config = dict(
    experts_per_token=2,
    d_expert=160,
    n_kv_head=4,
    head_dim=64,
    positions='rope',
    rope_base=10000.0,
    rope_fraction=0.25,
    init_std_up=0.0416,
    beta1=0.9,
    grad_clip=2.0,
    schedule='wsd',
    decay_shape='sqrt',
    seq_len=512,
    steps=7873,
)
Below are experts of layer 8 (counted from 0) of a mixture-of-experts language model. Rows are named router (the router's row for the expert), gate (a neuron's input weights, with its number), up (a neuron's input weights, with its number) and show model dimensions 0-127. Each number is 128 + 24 x the weight over its row's rms, rounded and kept within 0 to 255. Numbers have three digits each.
After each expert's rows: a language model's description of what the expert responds to. This comes from a sample of Wikipedia text that the model never trained on.

# expert 28
router:133126154069091113121117104111179124142120134057108099133139117162124178149104084155111103084144124141095128150107118171126134082144116168098123162151108130136126098120127151123133091129154119160135124133117126124161101156134136115143116143111068139124140123115160095116094125141152120107130131112133092141072124152125153124132107142120090102147127087126126156156136134126093084088152
gate0:113084108123163105142180158115116129144102161130143090122129171144094132121131134145123097140124122106114130143156130092123112152155108163122171121153165122111111091121080149135122141108156091113153166127106131104099158190116090119128071098125193140133118101110165091159110088115131084148134101160142107131138151115173122138144143100131138137107109123105146163131136120158150145139158
up0:148108170156168188082143114169142098130120121126138120151168142121165121125172118136177087143143159113135143121113121094084103147133080107132157148122139157100100120119116143151130121109135115128134123124103115165162161173169136153116096114140144103093143142151112104141126133146130132136115081108084125150158136135121145107158113104142114135143103144137140183108118127113110119094135
Lone space or opening parenthesis right before a number, especially dates like March 2020, and table cells after pipes.

# expert 1
router:154131132134102159129089126082139131138113163072096082139108136141083138186123110110146154138167137139149122139096115125111113042098142120121124145139160110170133135128122157117129094162137171130138149130143146117153111123078177089151125141100126147120152131116143121129102115173129105114166122112131125161137125175114083120147144119103113129136103123117141130136146100084128106162101
gate0:140096103118152163136132112144137134115097182120107108141145105146165111133115174089180137116114106129146112127121146166116127104146139133111138082145143100132148134136111110101101118114094124128116149101129114150112127103157152163104115149103084143078129158170132124169106115159143135137112175149133130115100102141138108144129164156082196101145107108114130177125138093147114141116147
up0:133141108135129173113092078114122142111108088119099130133131140124158127131118143103155116110185094093185104114125086120111169140172159102099115184141095108165175105150141143118169125144120117150141126115117123127123106128160140118118127120136075087108145097106106134151117090158091160156082162129168133111090133146091115184113148086124158083124144149132144107122098100125095119152125
Adjectives and nouns inside organization or proper names, like American, National, Football in Canadian Football League, plus word-final suffixes like -ian, -ization.

# expert 5
router:133089118159099146102148110140160133117122137092139133119079139124150210135111101113140119107142157137141135138106140086111118043101113189148132146113135102136099104151115100121126140166122162125115104123133103105147097147102140093201125127107141136112129114153138115107155109134135113185131118120078146141104094121134111124159113175110112105135137072082175138137145094106127113097085
gate0:101115134138141143108084112113168102165148149113104151170077108163159141099129119133096112076096120122092129171113145131174100145136136151122095135142060129116106150142130112129128123124136140110135127167118143129137115095172129091183135139175104137093120192095159124139136145139118124148132098111111120129090145114136122139137154097113058143125116142162092113111108124101124103107101
up0:146158112118155146152178142148106122128190115127123149080151143089114132163108099102137108148112130145154142152146132107104153128140128051151095081088172120152133139091138140171144103133136111137137089078119114142131116122098164116141057098105147125150175071153086151130163125113098105126106120138123159137112140128157156114129112132125147146143108129126176125119126127115131132155136
Digit pieces inside numbers in tables, coordinates, statistics and dates, such as 48, 1 in +1½, 330 after a decimal point.

# expert 24
router:094136115127140141142116119122128084145106121132163109171104119118183128155082134117143112120160125143137109148119128117116132147119137131140150138140128145184137120118124044118122088106135144123118095139113068112164149114128142157185131144132119132154129137153148096109087114150131118150094140137140109111106157135108151141122118135093075102166116098103131146136117116132093102125077
gate0:164114129136153129071121186128162136108137178114118155118167156130124068107149161105112102122126126100160123166144098141152141126139122130091139132109132128098152153108117138077135120174170128092122144128145110148133127131102165111106093102131113190129118137099143117139111125115180096117103133131110110162075151108103188098103142137140099096151159178108147109119170136098129082135106
up0:121133122134099133176100102130114112154127166156143112100113123129163235122129073146142153134126143151119145103119159123100096100084128140161148112143128120122113133128145087176112123105116142166110103104115124106124188134164090131169133155110135100128116133142158144111106115156099166123128140133170130125186120119106102135151141120105118138140130106142126134193097101153119130110132
Prepositions starting a phrase, mainly of, in, to, on, by, at, from, as in "released on 20 August", "part of".

# expert 9
router:125166149102133142120120135119124135153123128116113110136111149165112122135093156099126121110128096184151112151081134123119121153123131154125142112149140087150140134115130154114121114152129179121143167132081134138103112130143120155112140151106153138164135144147120141123126094131170101095152147123124111152124099147105154099174084132140107080127098096127136165147137125159151152131094
gate0:120163155135119147151131116119109081150098109188137130147148161135091119096169064124124133108114099107136132129124124106103076126116111169113130100148133106153172137097132095080129159104126142126117119093118117152120107124125116172144095149126108134124142152162145115120109137162177147132128073133162140147114137153101130133170104161134165107112140153151128106133118107151119137205113
up0:141118131096117137126121120145133123119126091092135163098163135112127153115118160148119104161145148105154130086130161118086177143156107104182153153134112119111114114148092079122091133167154146155095146164117131090139126137154119125160176133104142107151122161112152096134151141119101127148134127121111145094136098124124123087158141124120113160114111099145109136110121145181156128069142
Connectors between list items or clauses, mainly and, or, &, but, except, plus commas, as in "three or four", "Rabén & Sjögren".

# expert 17
router:178123121123115146137118091180149104103128142104167147192110125144122140150082101111163138125163093169139119161101186129102139139141147169147124119134121098105116138117111156084147130113136153133106132134151124151151107171107128110153111162114120123136138149117130109153146122158120117146143142109123121132103076143092157127193114134110127112115087094104119122158101095114087124103099
gate0:164093098120183114087126116158150095112125109123119105162120105163159113112122119131148158155136099151167124119128109143117086183139145148146132120174086134135110172103122120135124133174113127103136151108145079161130107144125113162114112147133156130115129132163098127184141130148110123113092123116139125109147066104168125101117159150108105087138121112115115150101160123107152089104124
up0:098135111132134177118143128196126123106095127088122144173140095149162123135098155163132120184156152139141140149121103114111102139101152156107157125143076142107087161130163085111141108128104111116130160149111103168143080147113157188138135093092177105138121126109116107169127118136092145090115150122155147110116100075121139133143105146093119120121114103089129109143146098145151104131140
Verbs and adverbs right after a subject pronoun or which, such as is, was, been, also, not, would, be.

# expert 29
router:160097143152117145114147167141131140111110119124111104180134157177193163122131106141138135109166134172112121157078156149148141156104128131130142108150135131139113124115129175112154108171089127097108130150102143189160094166125116133128143162121097096113137133140132098106102091160134154163147144082147112185086085090138130097152139106084131078115100115097163139154074141142101140126107
gate0:093143126131140177093125120124133135108137102188084141188120115112142142106138135124105106151111114148119111129135107145131125160148088098108129118092120130096140118104102070140163118183111146099146162130099158116121114120164146162109145156135102126095163138145097126130166131119082128127127152103174147157119102122121137201146124104130144115143115154126132126139087194113095155125126
up0:109106117095112130126077124137138158128121080147091139103142140133074125121126114145112155127101123155120127144109129140080110032127109128101155073122144130156121166121117120147112148140174113098131122123129166156132107136127111040146114123109118139115115118185117139176134128090143113114138130127111158121101131124147095136159143136148137124154148180122137055128135176109120091145083
Commas, especially after place names, and clause-joining words such as which, who, when, where, but, before, until.

# expert 19
router:160124104139108173091128124156163095149140127091116103110091107153066130151116099110142109091158137145101110159104164107174129060109116182120162164148160101139174144118120127126130110152123166135126094122109132142130125133113138069128141122076111151108127147125128108126117121168149140169154128079120130183061076120095127131162132158135123088132121095104143087148147082165112121156097
gate0:143111140137084155135138151093111149149101131162116128151105122144126117143153126139137168118132087126100135128099144096140141134154105107136133148142166108159164121078105111149121125144110119121140131128124084085149095164135149112108141110112151111164133109136141092125132091129123103132112128111151139088147133110145140154087112079155151088109111137150125172134125108122115138118126
up0:131122130121147161150139130093118151102175131093137099122176119160144136145152162120124082108044131112093115113145131153114124121137087065149102138158055148128104147121100165129102118134134136144104165108127114109131145137102149141159125113120151187121121110146117116108131145104143135193149109104105139106135132139104110110117093108129119163150131130128102136100121131128126171130120
Day numbers, ages and counts written in sentences, like December 17, age 14, under 18, plus place names like California, Pakistan.

# expert 10
router:152090156159142114146146152147139093150092159102140085146115086157096148165114058116121148093140150135135159118069130129115123071125155179138134155151157107153098096109113108146124121142113141150125098124132098143147105188107097115165136148114099125132129112122175094115111112136143141119093143129148107138132102154094140123202128168137089138165113128092153133096099136140153127158092
gate0:090157170130161111159122116182147130126141100114124123106092103139120159070172135140080112096117111118099155143169114123097136115122136088122136107145122132156144142136140126121119087088123091145121151143112138168143149132156138120126106129123163121169098092155148130102129148145137144172120158102110149123120158100132113116125127135152118083125138178132138099098156116152119143160125
up0:114115135151125125145128121152134099127111085125111150118136079102092142114151122159174118077123082144070123095120129150156121103094131111126122118091124112147106114133156090143140138131136108133084135186127137132128170104138111136155145139153128117153107139097118138087125097112126117145117130149118103110162114143130153077137110122144101075118164114101108113123113161097107152133147
Paragraph breaks after sentence-final periods and wiki section heading markers like == and ===, plus quantity words like all, both, three.

# expert 4
router:150108126147112133116133123091155126161096163144157110152085142112149157149125115117143154102140089125143138129095113117109079146130121154140145149135146121137123122135145096103135107134111167152100127127121102150152092170117146133142133148129121119116099149155157097099148119143135120146114139117129146123133113115139144095140142140098120131095106105122159150151123082066136123069097
gate0:111133136098136127125130117141125088157131147169121171187115082128100127139144071102156117141117110101055129123147105084129076126144097113090125083117164078144135088150138164121104090150141122099123091145119158120139132154145153131097160114143105150106095089123161174139147137107136096169118150117155101139102124100083132135111191142141116099093147104157131184121122102122132102118145
up0:134119134093144135156048184141124183122106111100159128128135136152157144098119128122116095161102102132147087104107137130155169126158175167118115096134156107121153100132147137118148150088095169134098130121184101114135124097116126109117122112114117159116138116124137105137130157147108138107147125166171109141147107176150091143122132101115138118145173125146099150120132126085121132087132
Colons, list dashes and prepositions in infobox fields and place descriptions, such as Density:, station in, Doctor of, plus /km, UTC.

# expert 18
router:158088127104140115131115103091180117133128137120109095154140147133099195124155119141125134115137124141159116142148143153114104080122130160168141118109115085173134094112114153103104141121132160146120124125107132129124153103098111126140165117071094104178136128160184135141150089171126154135153153120104109169121130122150145118172124115087124092120142096140145127087169160137161123152131
gate0:133131128144128157093090118093101165139169142118107116204136127088120140070129121129134131103144134155154106141126119103146155144139125175115180157109125130143090102107129113112138150122161123114155122132120104127087152141122130123132125130110146093089102143146111078070093134128163149169145115160133159160129089144186135095090117107154163145094123163101183127097108099127095116112167
up0:119113138152122121114110099103120107134093113111130120125094070117133133117114172140136116144141100119041121170133113108134181089151117109132173153098101135095106160116161135103164110129105129124091102142094116132103088108149091122118129153128120112114107191097161090141150109146129157111152110132128127170148088133132101163137113191103175136135126137176115121118149157125130176179113
Short lowercase pieces deep inside words and Slavic or Indian names, like Ered-iv-isie, com-eb-ack, anti-Comm-un-ist, Bandyop-ad-hyay.

# expert 20
router:142110138129100151127121133111129114136077137084122104131139126114098155141135084115122083127153139173108079179098152154109122081101105134116133148171133103126117134124126116156126101127076117136089100119111105109167117130102170116133120139099143142097146107141139123118138100157143151155136120155087116109100092133163113101143173137119142115112112087122149136105109147106109114121105
gate0:125128163172116139116181107122120180105118164115146108139128141169129126138097127135104126155130114144117115150132136095107153120137110118157135149099091130159175095144106144111117123135159116075122118117135148103137113128099098154136138168135121101117103078115109093108119100177147132150094148103160114114126130120124116166112156148098162107141099123107095168064111156137123115141146
up0:108116116127138147170122135127130136157161117077127111145132134119125164121117118134129088119076146116141120103105153126111147163155136111082118118109149159108113115163164082152074115107170136158121158157115082076107097142150137135076138094090139153059137086099130100129112128134147108122105082166143086162136114154132104127124124132143128124147137107137130161101162163127097077134159
Unit and symbol tokens like km, ft, hp, %, _{, table headers like Candidate, Player, Votes, and inner word pieces like oot, row.

# expert 30
router:150137121175132147130140101120124079147127117050102098123125134144136148138128089116097112123189113179153091133088122154147092067164117109094173133147127120122122111180111125141123127141117159159105095111120143163129094153099142159130109157105128106150119107147135113148087139132153113148145150141112116198083114149103085129165137110112128113156119130110176141156091093119095119117129
gate0:142141100130128151087074153124118123110148132122113135153090131102167104095140101141164165096148126126147152158114122159077164147126143121102074138163178101114151140126124114131091080136129131093101136126099105165129148131137120144135116145107142133109066130128125044104122159147154090135128078157154093116128167122138117141161130129107126139128130128141101070143128099134110157122154
up0:098105118105110096146122111142126132130114082122172094127130126139150110138092172152111129143104102106090106115158145131202106141140145107145113107130113141137111112128162149130132158135140156160185100114145157115115143110077147124131134129133117113141148135140105177139093105141123155102106160103168184133153112132130151122107153150150107113116145132100140173107150132148134100176122
Plural and agent suffixes ending nouns, like s, ers, ors, ions, ies, as in tens-ions, se-eds, plus people, children, they.

# expert 31
router:165121120127120124151143099135164119145100118105122139147139101129144147174127139123132132116152111170167074126137157107150136055153106159111148110157112098159122129100133141134168097147103150136104153143108104120144094176121161100139160151096145142147154125133135145134135082145140141119143133142131094176110114154160119112134121139122112110139090050101166128158107102129105101137100
gate0:136111146124099151091161121115128098099098126127118129139138097153174159118153134110134115130153124114098120143120136140125104088143137112189110169137143166137124103099113142113144093148148083125137161156125116126119110119147173099087131134132121119139137087122107169173183118147144121121153105110130111112120110143131145127114134173090113115109112135149099143114134098115140084113133
up0:147112156134092160125136088147156109108106119164132132115138084143168155125133122131137106129149132092159119109136087128121094096153101153136150154143141130115126119134110121115146106157124117116100137127149107140143125131140149095078132137155151121136135148118083203143175095155126106117130120111099126119150104121118155116117121160119100112103122142141099162125119106117131090139167
First names like John, George, Anna and final word pieces of surnames or foreign names, such as Zier-er, McDoug-all.

# expert 25
router:150092123147135138128130119104158120146121097118127111149122152141085128175114051130122135091159138146123114172102153133101109117130149171154087190146116132163125139103131135139144099148123124166104135131115122105151127153099131080124123161129104135146128116148162097131123099136135134123143129136093147140122068173133135126147136115076143127150125162111151135133132112117111121118072
gate0:117131110170154109138114121119198074148161146137127158140074146133112139132124100142132141124116114099132147121110112107144118128136145114109121093094115144079140101145167088101166138119182099123115123119137111129125117134106173152094131122125131168121128119106114068137131113110130160189137100047146163142129064150140134076133144128124131108120174164132102155165144143103138109105099
up0:164111097157128158117118085124125159138155121141148102086127167102122137114101147133095091082165129106069125151109153150123149118060162106134086142107129097114118127095126129115165126116127140172149108120082098139146142127136153149122133129078135118115164133126114157123104112095109102156107143168130100139121164148163176142159128085103178137081133176097115144163124098157120139119143
Determiners a, an, his, their, its and adjectives after them, including adjective suffixes like decis-ive, traum-atic, insight-ful.

# expert 3
router:126103129166130177162096125119163120166138095084110117106128128158125149187125097127140119091152158162178106147072137146154139109106083148101132112119162119165065145109126162118148134105092136105122102148119151093125108143140140158141094147075125113123154123110114146145102105139131127119159103140103101166138121119150143091097136130124138114157115099096142160154140093101184141136075
gate0:104131127133148130132138148156108120151143173117160123126123167091161161130114106147140137123122091110148135159133126088135123118131156152116144084118116145141068101103120068130160160146115132118112101179127086105127148117160100098137080138118144046178124125150132143142141101125108122130126135124178137163152100136124116091088168165128140128156164072103128152134134121140101142129152
up0:117119127104102106119120141115104096143130109107103119131111132150122108121110150104186154129093159140120138085135105127133126127125153142123136146147128095138159147101083116138128090108135125156180117150126106127077162115157117155131119096094122151144148086092177104135127157121174133149135156135133141125107151130101131120127169173139100100115113143137125142125131127118136091119160
Consonant-final syllable pieces inside English words and names, like ack, ash, ick, ess, profess-ors, Backl-ash, often before ing/ed/er.

# expert 8
router:165173131113116169105088119114129098142115161041104114127107133112120145164128122153107108098161112129147087111046158097144131070144134139144152146162159118144130132120131122121157088125104144143066156113093144106127119110139144124149162148106118140145104129125144102116130086144100084144160110140157120132124134149151102115220141135093152050151090077106185122157121121091134121135102
gate0:116134154139139127084133115102099098157104177155037142153111093131098125124128123116106132158144141158133081162157123119177131129120169129129137151153129130131158137121109119111114110117159132132106163088127160087159103103137134156138163136141097126125151083162117066149082118131153138123149143171122104130157109088111155131161129108156127155154113108113112150130128117136090135120114
up0:128134154115161149136144107134139135134152110127174099078132131149128147100127176189148117071108155117070109131094120093100158104120127116156128120122137081128112105142131133117112128146125111167150140177110120177100129119103108150094102132140132109150127169115121183103165109104142164132109116114115106124145160119131148149154121140121057107120120133125073137130140112115165117133155
Capitalized first words of place and proper names, like United (States), New (York), North, South, Street, Road, Santa, Columbia.

# expert 22
router:159151138135115139132143090166138124101148123123123115101122079147090130168119072132130114120165157159128146122113167115153125025126123151177125163159143106168126123103135081126133096121135133111097109118176144148140095121146150102108130161090141125138134122112128117108103119169136119140133137095093131143107096144110113119137137168098146100125087041130159180175094121118137151050095
gate0:124109131136144117123117141151144150126130133120145110113164122164067150094098176185122122067108129130130146109143097140143132125134145152130128107169159150114102136122142098069098150115145101165126124129095113123069159145113132127127107101133189147120149156149117132136138186141113127135134145136181153171118115110134140148158120122098116137129126167121122108082137144118120108152169
up0:081091146100153134101145111177132133123117087139129101152093149120130121148112137134103168096119106136174141104085152133139133103105120136109133149133094106143156126100110131133120143117125138132125133087120128134161163189125128167091119128096121094134144154130139140120136126101119155133128138173147121099135191136131153116136128107107122116122080133146111074134154120118103125183156
Last digit of years and scores in lists, tables and infoboxes, such as 1986, 0-0, plus field labels like Born, Died, Preceded.

# expert 26
router:131125145152092174105148100151180106121108124076090086132132122154116117196102097099117098109134108134135101140089145134138125040147102123151093138146137118161137127101120160142122121137116135097103110148100114159128100159130143175104106165098094127118119136152167132086095137171127127133139154124110116138063087102138103088152147142098126109152123111105110135145100124099130125145068
gate0:134128117129113115124162092137129087132135120119110142150116128119148129127153108138127105151108147138154151110117143173138132098123138128151168132099129115104146137207166134137119145111122115135117122176127121165134139104135128120159126139120162123167090122146102162135189119101134126143114162082136126068117093095136115118139103126173099143159120147162161186125135168131098128129156
up0:147166166090138163109113129154168149151075105146059125121129120150129164120141089122128188127090111110086150145157134126147144137088110127144106160128164132124155124066101115142146136142118123157070118150116111157083105126159119129138132131151107156117130072137106117116131137176120154135164070166157143138123137156116103161133122117126155107110176144132111115110112170094120090138118
Common nouns following the, a or his, often before of, such as University, team, family, station, chairman, staff.

# expert 21
router:146117133160106168098145152129139114124097147120140111118112098127107154147103130169133092105162129124094114125108141132125118107143126128151144164177165131162113114123141127130095107133097142139141065117160122135125134099101162164157136165132113089124134154117150100121130128150138127102132112145103161145085132151136121107155141138109081107145087126114144123146147110088105134129104
gate0:150135112107121133189135118157115153141102147139144115131097113156134160189094081122156160128171125177130161110131089112146101141137111106132089107116113143136141086135144073116120096143097116108102121138137147093126124176105117105142097096161139142079117130109135149144142129127134130109150125148079137077131156138110061141118103099098142149129108088128145169157158162130142122107094
up0:123121094116104108113181150152159113150110111122134154155153138142108131093175153139127149131109095095152112135101122162125116171126112098119122122113136118135077112119157144144146119134078101095154122138167125119140156115150131131138165117175115133137145089160098118133150165093104147144100149121162141150118136126139119132118147120151120104147098139143089108145199096101106114118106
Main verbs and past participles after subjects or auxiliaries, like moved, decided, released, called, made, plus particles out and up.

# expert 2
router:149141143097085155120133135161141135125093146132101099128144111139118177174106126100128156108158111099132122154073164146131131107109126171129126145161150125135117120139195152123095083128096132165132148126111126094182118147122123099140131116129129152140118131143179103173092107143104110160137117167133136180078117144113118131156136131146111138155123075090132169166132132101145086134123
gate0:109138104118176079122110158105144135130139145101145122145151138086094152158125123158132138130135150100165159127154141126134123115143144088113123142119082127105148166116096121103136147085111106199170139088080143123138078137072131152136163148136157138108158142131141124155103177100098129139105122090161150137099118157154164124148128118117110122091165132100132142149102192137108103167108
up0:071136079145098115126145121096170122084104128139137083139122118127138133119129130108107108160119131149123162099157091108123100157180128124111110142117160133129115094112107082105099123100149144117143132142104135130146153119134129115147122107163122121117191171150174156139140164165083134154148142132135088120170109110147165131095128128133139156150155092105147169113112134108118134112173
Space tokens starting cells in pipe tables, closing brackets, quote and prime marks, dollar signs, and sentence-initial pronouns like It, He, This.

# expert 15
router:125116138115108142170138149112182120142088098130134106146130129134141219193132117151101118119120119138160098145085159139094146090125143162130145170136142144155129110144175096127102074120135179157101152128132101137123111151130162103179138152093139115163147095146180138124126101143128129168145172133135101145133112142100137116160118155137099101144117099098125093168098130122109121091102
gate0:166129098104100098151129118117086154108121170123121140176154138144110150145149105124151139108130126159107120120114068117135113103189059151095121157164161141158159114058147130170144093109136115118184118137145123134126162151119136072111114082103135146130137117173175109098167158109148094105131116148096130111137117116132122173124125122132159161120127124128106139160122106139124188126119
up0:126159099144162116102107128177118196125142121135114129139145105157157126089173129114130103110147140140128080107137111091120105103169072173140096141134111151118118149121142074103092114146180106134160115147124119096110153162142111100121109119104109086130151100131131117076136177150169089126132148134139114162124147123140148145135104126154172132162105173109148087112107099136129159095126
Single capital or lowercase letters starting a proper name after a space, like K in KFC, Mc in McCoughtry, U-ribe, R-udeš.

# expert 11
router:104135092123107156115118102113151101116112128124146104175139153149144147140123134097078093106139091133133109154101142140136107142119125111119125135153116130131108088097138119127113110148092169103135134140118135131184138173076135108134144164096119119139133131191188101094126094147113146141178094159133110154125134146101096095138158157132135129140154085075150147111124124133124140082093
gate0:137169152114108129154114076116110106128111160154161110134127137138174126121087097099114130105145126115126122132120092163164117113110085132160124093104106126107122143141153125142162152119089136136132132138156147140110133097123168136121111177132122118129152167117159104121123095126103142137123106146152129126109102183123133112100111141111130123174169150108142163161131118140135136086107
up0:098129130096117109135130089093157104164109136125152107132103117151127100110100165097120125141160141076106124125131099119164092114107173096112115110123108125120099105101125147155131161141073134116193125109150137113162106165151156119139114187127123121120151201148134134111127094137093119149119112143093131124143110150121143111132103138116114087168125122122132177126115132121115096116108
Prepositions and auxiliaries after a subject or comma, such as as, with, has, had, including, due, plus verbs like featured, establishes.

# expert 0
router:145139120140133195154079105124159138157131146114078118119134120095090145168157101104159123095188124167196131142106109138139120046128091171136119131178138131134099145120140152152115091152135122150107120127115132161167105135122137081138137168084117120125122152121157122156131114135120119139154118130115147166114125154117131122161116131079134121140121096087122116116102119121120121141124
gate0:149122115133123181092134146139151139118124142134124137121084141094121117161147163155126166085132142151166139145132088152079110136164089149110168106142153111110145112126150142136142177117144126095116151113084158112124144115140123132122144137160154142084116129126159116149159136126123118153090160115186103063117156164116119144088108142093115123082166112105141134128118116057103157098142
up0:124114134125091135189146172164146149101107100131128125134116134131145138115113060090125114134187109144158140142103117093157153101138099118118139149121158137165092158181111104148165131133147130214126134184154140149164094149085092131136123116139125086140109124109118117098112169111125150122104138163124155156113119115114127095147131140120152120122131157124057147107150157172127132138128
Word-final or second pieces of common nouns and place names, like blacks-mith, bowling gre-ens, -ville, -burg, County, River.

# expert 7
router:141098140115068152122111123109172147125131127102132124173107085099086083117169065143115139136155125142113103132149117136106114124120142125114119168153162108158139106129098143137118120155126134118116146128119111110108103140103126099114089121111099123148117150157141093147137123142131134169165133127134097161153111124125117116170163163114122103114133097093140161145103122113126071084087
gate0:153145158093119127117112067144086112169177123139131133146142112139132165110151094129145112132130146144151121115133152056151136127121118150123145120146122138109132124153139130180114133153148128112121129165160123141144133113162150107128091130085156155130129123125137140130137115110116077093138120154140176104124138093087133145100124113166189094106104142106166123133105106092137143072083
up0:121158102121130133149107117110177164127091153092082141103146111130143124140133164136134117136088104130120103114115084155121145127154142086132114137118139147114101096087135126092156123103111138123108126118122133097128115137098124138124139131141087084098123106182108168136120178138101127162149157093143074129159113159127123112137142126127090141157131099109090114150100167140134139129167
The word the and year prefixes like 201, 199, 202 before the final digit, plus possessive 's after names.

# expert 12
router:119128148139123159130129150136169083146110131091100135155123114126081144181127105112122142112161102105105098134067138089175099074128094145128127137166165102123131153120127125123143127090088136134114114138103114141112123092109111106118110117124098126130115153089163102132111122192106126116115136132093163182111090109131077095196180156139099112130090096115132160150102127126123088133139
gate0:067101152166165156116097130152130143130090162110119129132125186173149131131136155135138130125148152121132138135115128130137155093092087075163127117131102100112099121149126087134144178162110159182126169157110133139113134108114115129150085095088093141122113116159116112160125109142152171123117152123173115155088131118157111103138169101128140149178107125130150143150151126113142153131152
up0:191175074086124103131146138149160093113154109111137144124136153100157106141091144138135128119143134140102109116141110146088136145189137181099111133109145132120130183124141165112108108109132137086128113096131096082140153129140135120106164101088147127123107116124085122156158135142073129152137116156133118151122151110134160087142130178053133161115163115130140126135129138129119099160133
Capital-letter pieces, acronyms and closing brackets in sports tables and lists, like FK, FC, USA, ITA, Mc-G-regor, UN.

# expert 27
router:133109119149100167188115134113124129169115115107101115124109160182122124151130112124118135110170116172132117148114155159096117173121113150117139123149148131149145104117153084154138105134124154124129126149136104093112178156153132171116142129088091118144093143107162097130116089142125114134154130090138108149160090132139129129094158165104113067131098100112143143138100114131158127088144
gate0:159152087164111110108128108108112156091118128153119123125089118163116123161131117142130147140136127206162106108127149124120132123113111154167127121147125138123109111137132128148093117134098120109085157092108092159166123158110073113132105103137156131071145160173130137124134111160150145147154113147119164108142118088144125137126126114138102126139092108149125158124068116118139130144110
up0:111090122112093120123127097106131161149142131095105109137118080120124111090117150115146156124058134079128124134086136127153118107149145119109088144142132153131119139115148163055129148165196144097165129140131151093121098103158119122111148160105118130116140116134124093095169168132084136176120119143153160149105146145160172163152124119126151132132140063104123125126134095127117112151141
Pipe and semicolon separators between cells in sports, election and results tables, such as "Pos | Team | Pld".

# expert 16
router:127121139159077180172124118101121111127095164116123103149080123127163137133081121100143108105130115160136098126118183157131112147123128167131100164181112091116132112133122151091098128152085137148101118134127105115130118156092128141144112099105120101171159093163142143089109143159150112142155146101121106143142103154179111101105140141103105086103099109121126181183115105126129127134184
gate0:134125156086123114088105158077133082120148125134136111117121097128099089103093151122149114150141094162117123111082137133121143158150101160106171139148141143148141124132133105105128105135120169126105089127120128121126120089102102127141100148151161133114151129159132111125139159102153112135150159077151151113125132135110114099110136142129096124154144156127115156112120094150122154125134
up0:156143154167110141092148098142130116129141131117137121143160122111112118132080097111175102135128128108144127157093145122110167125137119134108134147142154085072129138103158168137156131128097101156146122172126119130131107126137136094115123141089120094110127108142096128117082138114158094152117134142110148163137140165128129182131097126100100114112131147114133086133171108144133146215100
Sentence-ending periods before a new sentence, hyphens inside compounds like pen-and-ink, and line-initial list dashes or table pipes.

# expert 14
router:143139120121122168176092151152185117128143160140169130159093120121088182129097122127133127138160105185142133143073155149119131105116152135153141159157122130127135106150111148151109089131101149151099124133103099147158137103133177126151168160055108119155145141116140101142131098125102103177155126110139108150141100163137155109162160142107118088140082142081158140168094149124109129111111
gate0:135137103154132077125134108120140130137144126174167112139136137153177124087171149071146157118147139145066125157129113149125134099108111104136104159127133120150117158176116094068127158142125119104093137132134105141133130104137123184110126141100103131114140126118093153104091152161167136126123174122122118166114134175116145106136140110138131143139116168091133149111124151129170134167116
up0:066124098146123127155159124114118149184176131131150130117139132130145124142147162077142160108064151136074089105141108140123140087102137113135122126111149180148132157137127145136166171139126110116114115109128110091122150156108095123149135139132134161142130110114140176129128152177120133147092126146098120167111112138116146117122129163121120157117114135114147139095132158122125129159142
First word pieces of quoted song, episode and album titles or names, mostly capital letters or syllables, like Do, Y, Ch, Be.

# expert 13
router:150110149136161171174116097122101158122118153086092106148110107182133164136101118124136155109133164166127100170107140120132139135157155157138131126151113127152124109115119109122126118163113148122130106123135132110134117106126164097131116151114113102118123134133128134116106132154147119120150170113130159144123100103118109101161107107135123131098128102124158160135114131080123151113075
gate0:131160127088102094134098101163147129146103081116116127121115114131157113126098112129056115128133135141138111142145137148105102125084131144127108133153134166150135114136101150084152125130123134142126125147149107161149124095158133170125110123094095124192133130131093086075129119123100138155133183114148116095121107107083127107146096112132159135132109167120177119129121122103124102131144
up0:138198126103101097159115150124148166112159107131080129118146099173136172119142088118108134160130121105186108156148153114101102105098161142128099153153106148160118131118092149124172137136103127103151123133113110138117120147158138156125107141145104150141126125118127120082139162131101140148105142123143152103142142112100148141103089123139132163111118103101169152141124087140128101067142
En dashes in date or place ranges, semicolons and pipes, and pieces of non-Latin or accented words like Thai, Arabic, ü, ç.

# expert 6
router:134129128130145137090127165136158109151091103127152093127135147121144204136119128144125110112174107137097148133120179190079083095103149175143105120094140118139097122122118157130146163149122130121119139145087103142134127137133109153136142121100095114127152141107189103124122117123135120183152158130187087121142119159110114152130159152128122112136144101116150140127094146100137086103142
gate0:126142107097124135140132115067093118128118113117100149106111147145129069090127119099151104100146136109187159136105134124119113155137086164128148128133097130152107128118143133110138161160098130112163142140154159153110147093110131115131114134087104138090097153142136152191163139093137111135141150113116104150170125162126090096140103089130134118122113104130121100145160131113120108133128
up0:161128153124122135120108101078146088118105110106143146148133151146139118160141154135137127136118177130096143095136125123117122147109109146127130131151141127166150108132122090142108108127164111138109118099177164081081095162156114092131138102184163132122108107142173132115105121124131153086128143156130118115123154122095149172118137146106170138112140123161117100087122106127138130121128
Early pieces of foreign or unusual proper names right after a capital letter, like R-il-ke, Bab Al-A-z-izia, U-pr-ising.